config.yaml
num_hidden_layers: 9
hidden_size: 224
n_experts: 32
experts_per_token: 4
d_expert: 64
d_shared_expert: 0
hidden_act: "squared_reglu"
moe_layers: [1, 2, 3, 4, 5, 6, 7, 8]
router_score: "sigmoid"
normalize_top_k: true
routed_scale: 1.0
balance_loss: 0.000239
balance_bias: true
n_groups: 8
groups_per_token: 3
init_std_router: 0.00838
lr_router: 0.00124
vocab_size: 4819
norm: "rmsnorm"
norm_eps: 1e-06
tie_word_embeddings: "early"
optimizer: "adamw"
learning_rate: 0.00204
beta1: 0.95
beta2: 0.98
batch_tokens: [32768, 65536, 131072]
max_seq_len: 2048
train_tokens: 346300000
max_steps: 5066
dataset: "wikipedia_en"
Below are experts of layer 6 (counted from 0) of a mixture-of-experts language model. Rows are named router (the router's row for the expert) and show model dimensions 56-111. Each number is 500 + 40 x the weight over its row's rms, rounded and kept within 0 to 999. Numbers have three digits each.
After each expert's rows: "comes before" lists some tokens at least twice as common just after its tokens as in all text. This comes from a sample of Wikipedia text that the model never trained on. Tokens count by the router's weight.

# expert 2
router:457537474532505610478522485461491507518539439491491530449486476521481518493436567450452463434479519516470454576526491551511507455510505506504511517509444541591504484607
comes before: " to", " of", " in", ",", " and", " the"

# expert 14
router:517527467417536597523534488535537537517497563499483467406524480503553431519550478532478486482464521561454563474459526471551501492592545494507545477496475522541542490536
comes before: ",", " (", " and", "\n", "\"", "'s"

# expert 12
router:472566469481533495561612489499525466532551513580535548480514518481472476508458432463489454485475528527485574434488538470515503528527502516476453448544534522516463460531
comes before: " |", " |\n", ".", ")", ";", "0"

# expert 21
router:466568480443449524566556495458481576543510521509528476501413502481457461480510559496543480476430480535496492524526504578449483485573482471467559532513488500515531445459
comes before: " ", " the", " a", " The", " and", " he"

# expert 1
router:494438452481527616476557481411530462579555521463477514514444490530461479505526512504478426519477512528542481505495487550511503538518528521507476422501532531519533503545
comes before: ",", ".", "–", ".\n\n", " and", " to"

# expert 17
router:505555549459521524442568453439515543541485477561546508461483526499498473515509527506451469515489519565420499420493535490471510545474472515428475463538550489506478475486
comes before: " ", " |", " |\n", "–", ";", " —"

# expert 10
router:513533582432524497524583416430491545503433481536492461459506525440457459490434503492529462506470491536416483442514539496472507523489464500450501469524551495556460449515
comes before: " ", " |", "|", "-", " |\n", "0"

# expert 13
router:563496497545512540484521469427461469457428489553475520479429552481489489500448545455516507444465518459464479518504530473469447576612489534483466555498522481482502444590
comes before: " |", ":", " |\n", "|", ";", "′"

# expert 9
router:490486467529472596533553453484530512523482461520481506412549513425460416490467500468487501449508435545513536524516511547576495470541545514482516513418435576486533536486
comes before: ",", " of", " and", ".", " (", " in"

# expert 22
router:473516535474542571566543452464519546481569450459463528490529484487498453463473480554489402499508543528509486478533529540422501554462540474509485494541442534506455446518
comes before: " ", " the", " a", " his", " —", " +"

# expert 15
router:497527507464564502503625419428555511563516522532525511511464550455424451471431476497497431526496524523468564460482595514502524532493515569487460479513579436553448456518
comes before: " |", "0", "1", "2", "3", "4"

# expert 27
router:440513527542471616577457501486491496585479473522513504521523414454503457481486515410448472515411475535564504539475545461508514538495492511466507525481486488536495479600
comes before: " to", " in", "ed", " by", " of", "ing"

# expert 5
router:508492542505497446477516447434532425536488492445596486474512507557468525405462551522509449523453477490518479486470528490482479508522485481417557494495508431561467478489
comes before: "-", "|", "==", "201", "1", "200"

# expert 31
router:515500470511501583479514523477454515478451506510493499468479604488502534461504534437511508558447583533465436533517532502483464522490606459478473498487504532530463472571
comes before: ":", " the", " ", " a", " \"", " C"